python train.py --d_model=256 --n_experts=128 --d_expert=32 --moe_layers=[0, 1, 2, 3, 4, 5, 6, 7, 8, 9, 10, 11] --normalize_top_k=true --balance_loss=0.0198 --router_bias=true --norm="rmsnorm" --beta2=0.95 --train_tokens=237300000
Below are experts of layer 5 (counted from 0) of a mixture-of-experts language model. Rows are named router (the router's row for the expert), gate (a neuron's input weights, with its number), up (a neuron's input weights, with its number) and show model dimensions 0-255. Each number is 500 + 40 x the weight over its row's rms, rounded and kept within 0 to 999. Numbers have three digits each.
After each expert's rows: a language model's description of what the expert responds to. This comes from a sample of Wikipedia text that the model never trained on.

# expert 60
router:465502449524490532492502537501503540486485467517564439575571501510482560505484464491510508500423471537483575518504471488507463503559505534493532537558501515522557511505463475497557460437529463512569565496558477384470447526495501471549420501493538541493538512513515544501513478524529497542433556573541582508497532483552584524571499522556557507505514511498475465435545514419576536514467539461509471479490486525478449512568526512561487546518427460486481453497553521437516540465506554500475509569556489509432524479489459510539514462483474539520503520609455482466472539503553501506455467455454561533494534523569483500534586517479431483445623424519487503545458447504496457514548515458457560449489554570454527546494507478516576576554551440497549495474493484567468485469483516
gate2:521548530477495474500511548549510465515440434483562446479550496540468524512482449500546517547542536516622510465456468514473472606472434523516487484518390532480536513487508436517493516516468439412488526539561477453499502500566504482495516509531472434499560530512430477488513466517542637480540498483512519495450480506436512505492525527515502488558529562545472464512573520503550488564409560555530507499497536546525566479531504482470490473492443461469496442513507498430521436537527590448448488449528531555539571529462462451460527539470506517502462484524540491515486564524459495433483506435535569496507499559493526499491555475467443485552564466526471564459494531463560493483486525470450495530563404509451501533513552418504542543486502489483472461463513514562502447418464435
up2:558504500517494536479468544456537427471459421551576411535598464508472534503519463463527476508500530521558573528547447495525514564505454522494514534519443522499480534492474477471556507487540417469474549488496468436459512475518478509488481486509538540455468480524477480444477435531537544445442519527550483499507541509478560486496491526494518503537496532516453508461590460487507504516434543483479487468539507567563534456449521568480448516444529483437461407515538547502545459513533531479516438486531493528463527459539497435545558494416450542505488445565453545518454570512496504488465478484490564462484528535533543502465582542425417430498529421467478574461483516523525483483528463409529452508543451535427527536482503445565540548541499471488529459388492475543473514445444463
Description: Size and shape words

# expert 18
router:448481456533469521459559464503558566488560449522506506496493497505467471479484456561476539500421498503428400512551449399463501561489467441514534529468479505563529511533576528511480505464538505548508494512492518417511484500427506501606468456470484499418443517532580535445521537548474442532491447581481465431426563513470483540550533547546525486520519459529573542470535494460550492504538509526571443466519494478403459502578551489513512533545530464500501415463556563542495560478518540480501471481504503468497472513511526540496469419560524505502505519489534463449480555479472498433513489495540492470526470514472533569551444526551539534520460511457458532541473501560467461554539527453396446523434473461580487509464532451496567520463515488523555535499531503513461538507465499
gate2:519471494494505492511532506505569499454486515522507549431469507416524452430577491488550468536493521423436442526516451448476465482548451492540470532532488401469527493444576471497493473561468518509602473514514498482486451466446490402573507546521453539462524545561531530518551542507589495462494540525464539444528445476513488562560457514554456469511558512450452571439441486544552528566515508504532540492532420406441490460508515522524558495474517514570527459600492461560448549518490508547497523510481525447471578510539513477468441565481532543564427572520529465506522588495498543542543496535505547503456505521490470529474422519506523484522515500514478531484556505555513514552503476473458479512506430442470496487455456478522482500520469489519516574526524540490487431484467434
up2:503566511501475549522442477550481452497490473541488552465482521501464487503489500548512462431488489519558459521463479497443518499467536438466492527458571513507496473462448472445509468463486513595460541517416461478534504469550610550567420487466569515493539430526530513550502468558496542521502403451578484518469517515512543487493469490411571402475487514466496478575474416557495417485467507485522442506539623459491472458443475509477491506551516540526507470521510508410499467473477513533503430563544502433565505449476514498517514529407464511412454505487551421506500552519528436515490484495443472606528546550506453508481440527482546500441531488543521483468527474501500479486533479489528532508493525552485536507476521544526498495563540488434452483541497523443508521438457454
Description: Adjectives and modifiers

# expert 37
router:470444516535513581482512575458419524492526522553428511545526466484488539464475495500465514467516435537544551502542526503443576546512555488501487497498562500510494450545511496544540413495573538463507558504538492477529457495492543591529576444507436469479495503516461543532541494530456522483479499520507424537478460523519504617530554451509486474527518458516457535473407562487557529513482522530468556512538476525519505523569471501503454539500471511560599493493422475479544425522449438459547483506507483460462451459521470448463520516502513491467523550479481512528489520482507513496456479525502602480557554426516516489465480500427403453505460487455463475496418449519449514508557436543428441502489483399425448482521457505481555457536495488473484449551564478495486438443472496
gate0:468458530534450500555473531477505419545482479497404480443519482578519516531548518561476606571562479526498459503446486541445575517486504473519516469544498478483459455543521451555494537493469582519495465490448532478487501511467462577457502466556503444543505546531494472534476466450446469441546435476448454487489417498459506463460506453471447466462452529534518515552499473535566562497368474551525480514536505487482455514491525460439535491496494494538486490453410530539580520479509480493530400463536528459568539550457461545541504507458466516495486534427556565498459608502495494436432548521565577500549457509455567533490462520489503456502531490517494497438452474519481507425517550516513507519497534525490476500531478489477432509483523504570470550512551564478535497507487441
up0:540473558540446487449539533472466453458512491472426582510498483566579528517500513522483572534441459493525428458506561523475577460489516534531559486597557470567456461563533432506478494425522526480458453449491525492542486480511528570510521469525490492515456535483467465540465438505456447436564470552441481542552479503418504517418561516454444441462469555498542527479503459504533505504459510513498550449600561497428484528508492521416468491496455453599502537481494511475531489496519463474512419537489476561568494509486498497555515520423481538511493543451528483513466569482484472473461549560493562454523463532481526515490531504526479508483532429450407490529455450536505488427501545505491481546467523524516504518558519523488490477525543477569406469492540484533557579528494521
Description: Clause and row boundaries

# expert 0
router:520558440429561471525472484548428418536510506507477474465531483481558412511555473472433461515526577546517539538464508496512460557483448432513485484508475455549476432517554550505476507569520476469534499463534558559470520470487468531543530543530496523484572498557459554519506527555571545470538525439455467414465465527418465494485470470483575472527543431564470487504498524502490466534439572580516514519506445493495457454562503467507546529495536512537544543525469409513503406451486479493510557422463506464522527483477438474457478522512510455471521506475559485419511545552482545425509550468509540512463529576549535524538446507425454542507462575548519500541518508491526503479457499505473529482517484515433495539504510460461478525430490508513449497536429547478534437407516452
gate2:494492555446546464497477538546461435405481622514516532515556536572499511537523483509536485496411532448447537483522521559525498445533514480543624495482487460492479445496535439451518487498537454454441529438462489507469573510497473539454473417549480504513468432501556437530505506548504434538453542511531568458521492420562457519526573466428493486517417486496548409474514444487517505493467470470494523451524479521469469470497481556505535499490575458476446471532461470534530454487495450530487511513495504472501510489536545479507505495429481508504512557508434429496531532529507487448464458481463503538448510522523532557461481622476440446461500542510514436538511503498435496569521482462495515518448552551495466547502472528478467513536566505433434486475506461504626487519539509
up2:528465466525475532478439482474426426473544518499471541432574507448524511456560524465427517523499530522507486555527460459529519545465475445486534424467520520530440458487537504487562470520418490531450540461466547520453434488485536536547500528554471523481561561552558564525536515512510499498428542536454554476470522501475533506511497465486557436488501454535534490516459497559487445530470452517484470513508424437482459496531535542493490486375556490547460464545501500634529443475514450522518471472502450470502502521543470538469449555471469484478526510465472524454540535455470550447458505484481536551530462546447488512532496483453461498421507494578529451500488467460495604538558485606552567447516509503439508499510561441545514442494462487467479484546563486430531442480466455
Description: Clause-joining conjunctions

# expert 40
router:475555518483427522563615476468435498507453519511477490495450534498558474495581556561480485520478494563527490525486487520470540442536479503515476547441501550442479510515512427448524461477576515465433515542558493524577551537463476522427514482471559532543534490455457471545508511523437495527511497474559514581519474460494559482499533483567513553502527491549419543549484533471596456463430420560448507490515520487493533443494498509517467512493486500431499549544508490473536491510422552424504557510540510424397497541536464472532485494496516478525477444495469461544536533477551471538493500476514460523450520520516526500510418462559565426551518578485513526502472481499430458454479462444503483559550433444481437530471546509516576507549513452495452439517511572494480499473561453
gate0:602544496566437530506544547424449546505533485441514477590495491557512430502478516513479472500451487429501468500547439468494515495520605486518480503480479487517430458438541510457442465453455568477531502546525453480470480424458530483482563545456476510497431456479461576456447431551502537471447474459507432496504486534514467428547499494525570512536489481511517444505539496390430501521547515521474519555528447501522554533507548481520484572530490508465461424509561540473487552527557522538507539548515516571491515469477442493482532505515501482529456483498516529577515469453491490491560423534535530442519592514506512471453489535569489489428490461476446434452533504588539538465598489513450483505485464523462480497492539486538498567527514440465518515534518498551489447459468563
up0:526517537528473490479584470464462514488446525490521557545499549433506513557480517488556464474485472477488575508528531505474578428494527496494551492518527513486415469411480498517519492437445506504510474535524523477545491551518555518521487445482503516588516499473506554512488490458487503421483457458492497471510467469513522531496461507513446493453499467496555453510523469531584547573474506462495523499499537482563511483514481485511429525461483453543504478442524510421458499500448502502445452544479530561506507477494466550570573502486518500523546491492491473506504452482478381618486556575448531603543480472496477464473528565567497517464483559493459530629591487562478499451552543514538506493415507480527477482483433453505517556547497404557562456504511491584459514474595514
Description: Sentence-ending punctuation

# expert 56
router:539487522418484476520594421529487471493506490470517517474523549419445524493459510545438495513476483513518575526514481508454529539492509459491508472465470556535524411516526487492518494534427560531487558615460510510543495498498547529565494433546552534444564528496541521481499530562557447539525491413466528470511482502537571447546512463450488555530392423445516480476528498559459518520469507487535472473552487421557546492443481517503481540478500510543465504478473485409464505458505508538518550454481450581420481536456404603576553514456536524508473527484532576495550507454513494511465482522457449505480515567472479441485479549507443489474479506477430507451538432551512450537572510488484539489511495525501505510508567491492488542539489468518533427511484517571449533549525545
gate0:485493496462462469483512485463480485480525513455527419429504490487440462464463533514483557502489460527443503518485485484474493499493453539466438525535470559478461505522514465516557468476461524563507446524490435490504531545503511532467529542534501518470580530484474503455580480464562542458463444492585492509430479433528512427568501448466558492572460487400430541479495506480517450479482525608521512472464553502517518452499450440543601510451583526472491531484573470554454479428561588499462537584493519504491517467561502522540559495402513487483482562443522551520517500494517488516603477558493423525466496516502549517556559546449501555524516497502515447482542503446542496533569475397501532532487578562498519529506519477448454513476561499486510518498482430501511459467482457
up0:515544467514522541528461506495535527504515439541537531525523464487484553545579525554536503498518537482442411498513556528499523500581550443541582541498566464535523502555440470466531449562453481450511536523558502525545515518545504488528460484512498452455501474568439562530492494527557485498520449426463477506457578550473478428499516575480458544490505606483428498483429426462464492471534507504478500537527560483525542456488553478533434466535437510489442448465498554453518495511510539479548530407541558504461452472470439419459490514561511561536527498519442578512559463491458516460474509500546437451513445535508541448480510528459526540526540483515561494460495503498502448431484560459406439513477450448464486508473470574607516503522479545456538509526466514534480499525485504
Description: Infobox line breaks

# expert 12
router:482474553529516544453568546469479494462515540501562524528498549463571497476462464532481494415411512489447554503547529489492513508510478488525479521480548523417506513478482509496529454414499434445453520450455515477556489467482532490577526478455517503524452460468485547469558496557545500410455513443508464531595437509533455580466545497531525457559450510452488553428470498590539465473532479515481420441463530542502489476482523524534438522481433473490452459472533535495499512541458406537539462469495470555570463515514531420502535581452501520504503514525426467550471486492448464488452465488435491589494483513458433454499466527517455487468470495527504446524462467498429535499475506470444413514463557500483565541444492562521539518459542437467578513519574464478523467517479530
gate1:435536502448563429485491496507436507523512561463545438488456522521490496436517455437505506445507502543528462529451469556481448554538509524479473451593471456482583464549469479493479546531510490464381454497493511506527479563496407486447474508548502488490530501421466505462471506508498499524493494494489493478577471576415446522560547489460480527510537487555528440529507484506553499533549581468451447484569503516474438510571470508511583471485470528510454518530467513470460521472441462475463517492526511539465511493509583487557500471566505495540463455504545336464467442547525570503500494495493451451435490514512494534578480542498503547472472436538523493474499533510499503442556444541547554490460516514515494460605479512489473528419519515534497535563481492496461446574472527
up1:596506482543459518486511533526534545493470442501384551472587440447496512524480466563538470534510529448522513513498511545511578421492471455475517482404496494514421575470449515540476490496503525473555550493447536473459555487494594497495498465536512474523461525558500475513514522535478511474515469525531527510465502463559594483531477495558515560481500521415492473475475465425458542540498409485515544521476526436552597503442573518490415523472498494542506454441487432517464517558566530543495442452506493454477472495497467518483508539452509517510470433538465583498525566467459484531495562476562541436492481463471510435453476561576490434493556510447504528554459446514513506530483486507537503532478431480507483552480494537498506480594526471505511523446515574574446513487462492
Description: Table cell values

# expert 47
router:554496515528507505499452523522498534447448540521458490455503498461473536473463568535447493445450538517464494455531564481494531534543542462506514542520429510513522489508482539552535425500525593474465466483543453443482430513490575521549487479504492482570478413536529531456565493468497436475454537487536526522538567582531520559507541419458526497480436449428509510534532437603466469469464454452530523487459510505468517500440470468414537433481466536492521509438577503523510531525496489486525499527571575532467495473435498550454506490544447512553575500467529545422498450561530507425516518526506495518481557527505554476514496505547481468448459473481511462422564494516567465505478479554479501493509601565518538572530466485528447446463550598525491499510453477540485447437526500
gate1:440563509445538515531541448570488456498515498479492552450486522531440439482480407501462494482452481556536441502506546481524531471435455493420407522506586490453574587540500461546499537446569471573522578488483470525484527494462482516524541472566564569535495441493467475467508522504483437555556513421552465479534436456520519445468517443489466496495507454560478570435500501499492422477569406553485543475424477491437489445491436554458507513526499511433536550508529511470399463520489508527448479524506483498551441509514547513551464581481498466489459506476513410451536502513468512499473509435452442494505569483512511511551467505487538533529465494556484512473464532528495484511494486497567561594520505526521550546502531565463481564515493501515480532464469508517498473505524441
up1:496521544495521483510489483511491411474462491506451538523562509529418482519552504574431491495527566552459452482576499542559453496460509467516462547493478483570468534479483456479462508525531532547510501526503517566535434487520527514482542473534507454496520486502511439491484586567500462451566543519562517504490508518491527526378535379476421465479454487523455485519448555497432517479564471522500501460529507459415515472500404457429534465484523497497514524522438541523521526566565523476465486490489455586498497537474543532528486575494478575558484505493528479448535454516571480494575490445581558537410510546495502552569481449488502580499503501503527503433528494500506509518426520551543503501535503547491554532519504530445541395484484503515441559520457504505560519422500490
Description: Ordinals and rankings